python train.py --num_hidden_layers=18 --hidden_size=256 --n_experts=16 --experts_per_token=4 --d_expert=128 --d_shared_expert=0 --hidden_act="squared_relu" --moe_layers=[0, 2, 4, 6, 8, 10, 12, 14, 16] --router_score="softmax" --normalize_top_k=false --routed_scale=1.55 --balance_loss=0.0104 --balance_bias=false --router_z_loss=0.001 --init_std_router=0.0124 --lr_router=0.00146 --vocab_size=8192 --norm="rmsnorm" --norm_eps=1e-05 --tie_word_embeddings="early" --optimizer="soap_variant" --learning_rate=0.00429 --beta1=0.95 --beta2=0.99 --batch_tokens=65536 --max_seq_len=1024 --train_tokens=288800000 --max_steps=4407 --dataset="wikipedia_en"
Below are experts of layer 14 (counted from 0) of a mixture-of-experts language model. Rows are named router (the router's row for the expert) and show model dimensions 0-127. Each number is 128 + 24 x the weight over its row's rms, rounded and kept within 0 to 255.
After each expert's rows: "mostly gets" lists some tokens that are sent to it at least half of the time. This comes from a sample of Wikipedia text that the model never trained on.

# expert 11
router [154 143 120  93 107 124 174 110  93 112 115 144 132 135 143  97 139 148 104 163 132 131  99 143 117 154 161 112 133 124 164 147  90 145 121 151 180 100 112 119 150 165 147 143 111 115  97 126 110 110 145 124 142 125 129 138 117 119  81 119 146  68 162 142 148 140 121 117 117 123 156  56 140 104  76 123 106 157 140 133 149 113 103 138 133 134 119 104 106 120 150 132 122  93 130 109  99 153 111 135 123 146 103 130 138 152 135 132 146 110 148 101 134 117  95 110 138 115 131 124  99 119 138 120 117 150 126 103]
mostly gets: "ä", " med", " acc", " Marc", " Jo", " Sch"

# expert 0
router [105 154  91 104  96 117 150 131 168  86 147 165 146 128 135 140 117 150 100 145 117 112 141 125 146 132 136 101 127 161 130 109  95 102 116  99 117 119 116  99 118 103 150 157  98 121 133 141 129 145 149 131 168 120  84 129 126 161 110 122 116  77 115  92 141 136 140 130 101 124 119 117 140 176  91 172 112 131  96 151 127 148  80 121 147 136 193  98  82 123 124 127 131 138  94 164 142 165 107 130 168 143 162 106 152 110 149  98 122 127 176 115 110 109 139 158 145  83 112 161 142 126 126 114 109  86 121 102]
mostly gets: " was", " been", " became", " were", " served", " Total"

# expert 12
router [159 166 102  99  91 132 136  83  93 152 128 145 146 135 177 116 112 105 119 137 129  96 102 160 121 105 119 115 148 156 123 149 125  83  91 124 121  93 129  94 138 146 170 156 118 137 125 123 133 192 147  85 153 129 132 136  90 133 111 124 152 144 175 125 127 169 132 115 136 100 177 125 142 134 160 160 106 145 101 119  92 153 208 129 154 145 151 154 142 134 139 138 116 121  94 148 159 105 129 143 130 132  78 156 105 161 146 129 105 108 119 110 118 115 112 134 132 147 112 170 104 188 111 135 132 135 136 130]
mostly gets: " (", " Y", " Z", " J", " P", "("

# expert 14
router [119 107  98 105 118 105 153 134 120 121 155 153 139 158 160 108 167 142 116 120 149 132  90 138 111  99 146 114 121 116 135 152 113 184 128 124 138 123 112 131  90 136 159 130 108 113 106 107 144 169 135  68 166 155 123 127  92 167 126 100 109  63 150 145 149 171 116  98 137 111 161 112 145  88 182  97 118 151  98 134 125 132 190 135 115 133 133 133 122 115 149 162 128 106 121 117 133 164 156 158 123 142 122 146  51  85 137 144 148 157 127 119 130 106 107 148 150 110  99  88 144 140 129 146 102 107 129 124]
mostly gets: " October", " University", " September", " area", " Australia", "°W"

# expert 10
router [171 131 127  91  78 171 160  98  86 143 118 136 129 135 182  95 113 135  99 155 135 126 112 149 110 131 132 122 118 149  95 102 165 108 112 128 149 107 117  80 143 142 132 110  88 112 128 170 105 104 146  68 140 112 132 126 118 119 108 115 131 162 125 151 173 129 140  94 138 116 137 109 126 118 133 188 108 130 116 127  96 118 148 146 110 122 143 138 128 144 166 174 160 100  94 178 173  89 101 120 118 135 129 139 126 153 120 113 130 116 131  96 170 117 113  98 130 119 133 184 170 163 125 137 119 123 129 119]
mostly gets: " r", " R", " Gu", " Har", " Sh", " Gr"

# expert 9
router [171 152 117  66 119 109 173 141  77 134 124 130  96 119 169 133  94 159 112 132 186  98  93 151 135 123 182 135 110 132 107 136 161 158 112 139 157  81 124  86 130 129 157  75 126 117  74 136 107 143 155  94 131 137 115 144 155 143 147 114 104 143 154 136 147 136 118  95 148 134 167  70 151 109 144 125 106 174 110 127  82 136 132 167 164 117 119 134  93 152 178 162 106 144 116 160 161 112 119 166 105 122 135 111 126 168 151 128 109 128 140 128 143  96 102 127 162 108 120 105 156 119  98 107 147 129 148 107]
mostly gets: " sh", " st", " r", " Act", " sc", " reg"

# expert 2
router [174 159  84  87 130 176 123 121  74 127 159 156 120 134 172 133 118 141 104 146 122 127  99 138 126 124 175 161  96 134 115 113 142 157 141 144 163  86  97 137 136 147 144 112 118 111  95 155 146 110 140  90 135  95  89 156 115 171 134 112 101  84 100 159 138 114  95  45 146 111 130 115 123  95 141 150 116 131 125 123 137 117 158 140  93  97 117 106 153 151 147 185 120  83 115 160 127 120 137 151 156 127 105 132  93 134 155 111 148 144 142 103 130 116 155 139 145 143 114 130 136  93 118  94 113 132 153 139]
mostly gets: " University", " School", " City", " Air", " Ar", " John"

# expert 7
router [159  93 104  87 117 121 128 144 110  82  99 137 123 140 120 124 119 145 105 183 120 133  98 161 137 105 145 128 125 168 129 172  85 172 129 141 133 113 119 128  97 140 125 165 116 101  87 185 143 151 123 126 151 137 106 119 125 144 106 139 121 132 138 127 134 115  89 127 152 134  93 131 144 116 165 113 123 152 106 137 118 157 188 135  75 112 117  98 149 141 142 133 172 149 136 117 145 155 133 119 128 134 138 122 119  47 136 108 149 118 139 119 136  87 101 133 146 112 127 123 112 107 113 111 148 147 103 106]
mostly gets: " north", " November", " south", " along", " June", " day"

# expert 5
router [ 98  67 112 103 117 124 138 160 127 130 162 119 148 143 146 112 160 139 125 168 108 107 118 142 105 102 149 106 121 153  93 139 116 114 150 185 140  97 106 124 148 152 125 165 121 110 117 156 158 104 137 139 144 125  80 129  95 140 107 128 127 127 157 142 118 114  80 136 138 124 123 123 159  88 166  85 125 137  84 170 141 123 155 154 126 127 142  81 121 118 123 146 103 108 125 115 181 169  95 194 135 139 117 155 141 150 101 101 178 116 137  97 100 109 160 125 180  97 121 117 161 148 139 109 135 133  94 127]
mostly gets: " to", " are", " on", " into", " for", " made"

# expert 13
router [137  29  91 138 108 132 134 186 123 124 207 147 115 148 140 100 112 128 117 131  99 119 118 147 131 104 137 125 141 142 119 165 173 117 114 158 111 101 114 146 150 141 137 201 115 120 119 163 146 102 119 146 126 158 103 146 110 120 125 139 129  89 100 165 126 124 106 106  81 138 133 109 144 138 134 159  92 135 127 142  48 161  98 144 150 110 124 132 146 128 145 123 148 117 116 179 149 158 109 168 140 153 106 158 133 169 122 115 156 132 153 123 117 112 127 151 153 137 126  80 141 128  91 122 143 132 147 112]
mostly gets: "–", " —;", "|---|---|---|---|\n", " Succeeded", " .", " "